Experts of a small language model: a variant of SOAP for the experts, 6145 steps.
Below are experts of layer 3 (counted from 0) of a mixture-of-experts language model. Rows are named router (the router's row for the expert), gate (a neuron's input weights, with its number), up (a neuron's input weights, with its number) and show model dimensions 160-191. Each number is 500 + 25 x the weight over its row's rms, rounded and kept within 0 to 999. Numbers have three digits each.
After each expert's rows: "comes after" lists some tokens at least twice as common just before its tokens as in all text. This comes from a sample of Wikipedia text that the model never trained on. Tokens count by the router's weight.

# expert 7
router:509525484532507522458515505521499528554513522525482481523508484535512513471490469497522515473522
gate0:494534475495523526486485500498519524521449476504517489486482523456564497517496551482509515471485
up0:533512508501516462470481478495521479506529477500481484487528498531473496472474499502540531517480
gate1:509479529480508563515530468545503491502489520536505492505505499536481516450487482476548497502524
up1:478526480533507457476488526479497511480506486479495538507478489467499478555506526498458511509467
gate2:470446519488500501520518461491530515511530538465508519518546536509502503457476502478537510506551
up2:503501595497478498497501473521464506543540540449521527509512508501540492507476494495517486510514
gate3:484496513494420482510510464482484514515522485506507483511513529487455497498491505520473527486480
up3:477477520517429488482519477519452497514537469507505496501509504467468467474522496505474509509506
comes after: "\n", " ", "\n ", " 1", " 2", " Party"

# expert 59
router:505485511476536551492490512527520513495511490508491504519530523505533454505468502521495476527499
gate0:523486495510451513513490477462495487508462499498508505497457482483528491525517470511501509511514
up0:473506461479500512524491527541499513474532496510496497521488454548510495559492501482449490541493
gate1:499486465507453479459504507481530478514492543528496552508470478502476493478512471525512521507505
up1:488500509489482507538507470498515511513500489503463514466463450507512495491491497498506489488442
gate2:454517487496486472561521481500487476509448510492516546489460512508507521471506482466504467469523
up2:490538482536507449536513533540492461491463529477491487515488502497473549482477464496467510448508
gate3:523550479542517539495503542495505527501472486510488503497486484487483500488504514520491474472472
up3:518497473514486497485485505508509498442483479498473487534487503479494510516484457543494519477513
comes after: " |", " the", " in", " of", " United", " New"

# expert 1
router:508483514476535553492487506530514508496511495506492501520535524506536456508470496522494476528499
gate0:482496475571506471460539481478512450502509513505507459485443485472525516511504526512524513470538
up0:474523481491453521512457531494490521483530511502484497456513480495464510474482420470576486515500
gate1:498541479529433496499533486500492539500495500505453441477521460506512505493547500512471530457482
up1:503509503516501536521498527499511452501485475517502509486486513501501487481533526511483469522525
gate2:535517528455495491497509558504493501477456482518509469480471493516471522524553507549472511502470
up2:500471478535501506502519535481544478513512501481537524494494499534557472521490447470531506495504
gate3:511514513508431500463513466484464536499495489499527543503515499480465545502496481475491504477481
up3:525512524515488472516494487495514496510473496518467485503516504556520473536486461496509494495494
comes after: " the", " |", "-", " a", "|", " on"

# expert 52
router:504483509478532549499490503527519510498508492512490506520528523506530456513461513520497469528487
gate0:527481528503513533509529542502492494513517521496467505466447513493452545523532500461486510507491
up0:495524451496487530508477494487492528479496467455534476502534509514455454517500507480478500504537
gate1:489536511510486496506508493499531453455511495490489487488503466503465454515533495493541487498456
up1:481515502515479513492522506524508512494508531471454516511505508506506458507527528482535511487520
gate2:508480505513482490533517552502498506511488518473494492528522480536455516524426514503494529497516
up2:504493465492450497504501491531494537532508539489476489500496483509478524506435505529468490471514
gate3:517480503507526525524508520490484436527433501469488499519464510468496530495482558513440505495451
up3:525536484494517519494516493544556481532496494516505479502481494512469503482509506506467528512477
comes after: " the", " |", " in", " of", "|", " United"

# expert 30
router:504489512474534546491492513528518509498514493512497507522532525503535456505469498517496483526497
gate0:502481501538489528478552474505491513435515541492511500471499438479492531501474507490513530487520
up0:514496518527480474475485487548529485474479490498523527518457474507545497460501490437541446520545
gate1:458506491499493481525492510495469493484497500537512484497511536464492525503485474523494478487490
up1:503482489517485441501504453508476467548476470507521496470487505532518521476521480486485487491538
gate2:518464498497511516477491484447459521514488471496504512510460507475504509504490500487497477485516
up2:520498487505492481541485518476494508502479488499539477500536482512497513503503490497485541525464
gate3:499544511547451502482483515495492519531507476510461562473485539519538540514502499480481503495516
up3:493494532531487503500477533527467485497468499518536491508507484505526493555430513478505493475532
comes after: " |", " the", " a", "|", ";", "ร"

# expert 63
router:518516500514523490522488490494539515513476510520554467532479491495501486543536523490485468509520
gate0:455505506511441502478478468465513489463494473484486523503488530491510481507508483448500517492515
up0:528517508479468503471487469532462499514553498513500482456497480529490508496474487503485551469495
gate1:511512483478468504470534500446473467520476444562453490503474502520488477473513520453507500506473
up1:524529474489540535516478483512475473495498483534474479533498546512510498520512473478505543484499
gate2:479517485536479485514489487498479450455512500480510504484481500496487426525506502513500455500515
up2:540510502469511498484495498533510481468484480478499521528492494525482476520485500524481457498516
gate3:524502434531476520542473475517523478496509526505476486468481504444447484525484533534499549492519
up3:475496448510512486533547508463498463501511496478513468536495467501498480455481481523467532505482
comes after: " and", " of", " &", " the", " The", "'s"

# expert 13
router:467535477505542518487514488493470479514460530533496528476491516572478501537516499442525549507499
gate0:438526474540499518514473499477550513470541527516502514490485492490475515467475470508500492488510
up0:496499517530562473510474491482498511462454463484515486522551495506521515525517516523477451490495
gate1:508459490547486474486485540549478523529546484515515503477503475537503497467499485518508535486518
up1:484498534455492469489560530497488573539453482508537543498449476499488483499490523526541513507479
gate2:506515518507491506523526528483484518520513484495521481501516483513536550455505506498533539545467
up2:436527496499467496531511435467476530489509519547490512468497515508513490543502507496508485499486
gate3:486486533429499464464473491490489477483519478498505523481510531490510536505520488438435499458487
up3:510513504478502450457461530475468502493538498470506516449502521514486528492497503456465511481507
comes after: " and", " to", " was", " a", " be", " is"

# expert 19
router:505484514475535549493493513528518513496510491509494504522534522506533455503465499524499478529499
gate0:455484535520485517480529514504509499483468492497499458495514486485475511509475469493571518469519
up0:497488497538515502497473508471503511464491516481539451486505533470546482500527464524523553507462
gate1:487475502523528476468501501446522465511478463496515524448535514497540526518494488497511543484496
up1:461498505493483511496494518561484444516521509555508510519495516495495496523481510476492534515513
gate2:500523468439488475531490517499481542524496494507522533489476474484519493472506524467497488510448
up2:540521499470455464527500481492501583507506504463522492520499534489548497475492464479486498460438
gate3:504501466503502506477528492507525512524537457485501530499495499515498577481491495486516502535516
up3:482506510522512518481539540474481515485517476559487507481519490502521533480502505524508508529498
comes after: "\n", "3", "2", "4", " such", " stated"

# expert 22
router:512493525486473454493541499510495457485465472528510503486528515547476557533487493515484487525518
gate0:503466549494502542519512551536487570476537481500499500467454491482507514511518508500535478506501
up0:505483527497480530480531523531510542466505458481511543449496488474476533506516485480526494504507
gate1:507492472501451500530496509515517461523514476542510529472517487536501475516509487501498540491487
up1:492506509499512499531501476478486454551516518546469458497510464529497507531499556522541478493485
gate2:518491482501517507479511498474516570530512514525476504513467487491504516504497475489509489505472
up2:500515481471476513483467509555489449469493470461505492471568521492515498498512505493501509501552
gate3:495507517489459497513505559490502522470515506515496512506478451479491555469497508508539502505477
up3:504481476468494472511468455503513511538502509508478529525496519519509463514480469471483530471514
comes after: " |", "°", " $", "′", " +", " 1,"

# expert 48
router:505485512478533553494491508529517516494512498507490499519531521505531456505464491524500480528498
gate0:455493507503495497498509461466482520531494517484469474494543452505488539511486459473492491519499
up0:456512537461511522489544512528520497483506503527500527505478493509513466531489487459510548513490
gate1:476509542507509509469550466480505545457488502481493475447482497536517457494498558487489498518526
up1:500476511521472508489520517489496520499501521476520475464505503557517452556451495477506471471497
gate2:513488530457465507506515448478505502521496480527510516534487522526447444494483576485489496492468
up2:499469484526463520482484504489497508529423532467502495479502496508532479540493528516504481502522
gate3:513494435480451470471501536516468476502447477531543487526503521520511509502503527508516451467482
up3:525492519492476485500527530507532488575457443505535500493504535462494495520507499470511488493489
comes after: " the", " |", "|", " The", " United", "The"

# expert 33
router:472521542484455493530501518449504537513522531521478512485479508477518511494508550488503503489481
gate0:526462531471500520503486484490517581492543520534510563527466487497469521518472505501505460502457
up0:481515444486514498505509510515523411563518485492495462515526526482515478505490463561498504513511
gate1:527459465484522497496509455499473496493528461507510487497544494531517479473523504483542473510477
up1:483506524500454499471473460553516490491442518459456520524500501494500509479488539515473484493528
gate2:467523487477539476518493495488515522514520475511474514494502507518517473494502559520472506507516
up2:520509549494499509492468489474553506502494504511517484486500464484508546479458516530495496471483
gate3:547514509459509525492498477517492476490456487508499487588490485488487520456482515494516470457495
up3:533542540509472521462488484491484490505433505502473472521466465525492512497496499460509489488494
comes after: " to", " was", " he", " and", " also", " were"

# expert 36
router:486487523487516489490513478506517516464465474490518501484518502456480536521462510528494485443491
gate0:493503527495515441497484497469490523483526540507458470482525530480553494489462481544507533473504
up0:521516479515490559484517513470470463517493504483528503512519530516450510484508470455511501510479
gate1:488462506500493516510489451528529468510461518474473501527499451508501473478465488487466461467525
up1:459502484482532537471542558503481502479457530498506515455499500485493542488471551538455473515539
gate2:497507501496474500535494468503500490503557487548514528485518461542504537503500529529481440485534
up2:485505522488535468510475538526487529514480494470509500498486505476513473497480466508501536493463
gate3:511533529519523480512493521516528487473505513496477464501526503477500523446475464513512474466522
up3:491495509453488535473489473463528485467479503469467530477503534514508525504476484507533514488483
comes after: " G", " B", " K", " J", " H", " P"

# expert 12
router:500493517481530557497490510528517502504518494505491496524527524509532460503471507515500476526499
gate0:474522505510532513515540502460453480516486542512504505493511468527526530526466523490505486498502
up0:491494482473565502506522480506498490460489538524489490482463478443527515481508467460482485503471
gate1:465485509509431486512501562529518500508484520474482504553539491505535493482513521534500482470491
up1:463475506470449478483496485480538494516533528463501486522503514461502485524508453481542529520503
gate2:504490464506461486511557498489538463525508537518524483523502453477459517543520501464514497473504
up2:515455521544460470529495486482542514480503512489510528497538540487528506486502485512465521547525
gate3:516547523505468457483527500511473495523498500520500481510531457488495536551474478520546489524496
up3:508489561492486501548491488485536508527494491509463497491521522484504513500460567524498509503532
comes after: " the", " a", " his", " by", " The", "'s"

# expert 61
router:506535528477481529476511504524474514539501449511527485484515477516520502478494499509514500511544
gate0:500460530509518520521438490490510473451502478540486524508497491499529513502454545522497488516536
up0:486527466509466425502507514506520509565526495495520491529527505480425468536477463462508492469469
gate1:486515487519536480547527531457504526524472485497532553461541483495444521526509548500483497494487
up1:517517481514470516463497482531518478515529518493450444513477510519542505489507468479515502485530
gate2:477476524550452524482484509494524501501513488469470476461508531474540524522476510535505499508477
up2:497506497523518495520467488516543492513509472462469482488521515482523532502469501545503495496492
gate3:468496523504495472483496504497479564513548533485473518545533509475456514488452453492514518502512
up3:504481477485525504480482523511486554501551507501487512499496540474479499474457440484497518513536
comes after: " ", " 0", " 1", " 2", " —", " 3"

# expert 5
router:516520529479492493525495508498536486489495495487494494518506536503507494492475553496439532506464
gate0:522560497509486505473492524505465532502454511532528476540479467526481473498528518494477502533515
up0:517489469556511499524527510508491550510513486474499490485483510505530485491483477526514503477512
gate1:428526464517519443515487504469457475479530526511473523482481475494507522479525517511550502492518
up1:575507520528545526474502493494558528514482479522504514494478529530520513498500547475459539489501
gate2:469515530505488532518499520477483492468451505502531458525503516498502479493498509486511485523494
up2:532491491494513562496490520501526515495480456498508500500534481551483508505485544524473483518521
gate3:500479519480446520500504523474507549560497440503484457422500572496497505462466474520504493484471
up3:500489495508499506487498525494513490479503487589511489535506479494455461493509545494535492489507
comes after: " |", "|", " /", " on", ":", " ft"

# expert 45
router:504483515477534551490494507526519513495508493507493502520532520507532452501464504523498479526500
gate0:560462511507516479502517500508482533510488548505515462502524473473539510503460497507482516493525
up0:479517516514490461496512508495493510480470447501498495507475464544492500449463490472474469506488
gate1:499511526534492464509500510459494537527441491503544506505475475479521496481489439501483490463490
up1:550484497533492493539539508512474526478489560473488480512463522520499477515514489502501538491495
gate2:489461550469493467511534532463489540493551497509531467485441485497483480489498547504495486496496
up2:499469559465523507466526445481491526509492508501498514445492521517468467508539502543471535521521
gate3:502508482464516505524519495515496448487500499495512480507505514471471511505502537500487509511512
up3:527494502478527486519529482552500515511499502515442518454513518494495507534478517520498519508495
comes after: "\n", " did", " for", " use", " according", " According"

# expert 3
router:510485509481535550487486520530521500496510496513502498521532518513532459502471494520498479527494
gate0:494512475467485483503493507506511502508483439505531454464507471457486539505484474505498475494509
up0:514523491455486498497538501497526490511534484508521489513495503569521485494470489452490553478515
gate1:480479467505508460471499491478464465539531468484505515510462526515483529497526525475507504537484
up1:566492492522515488497511472513524505507507470518506491488458508525542487513515476480498526484521
gate2:512509498547530527531482465503489484468461530483457494507456493481476473525483500495536473533482
up2:494461503497470489475499509510489517460481561513467511495454477540494505516519491504544501541502
gate3:493488488515536523533516506457472514506456497480446466465492507527523525492464465470494495505467
up3:497507523490530506486508485488528471458509531481480516487531488454524541508488497497476518519473
comes after: " |", "-", " the", "|", " of", "="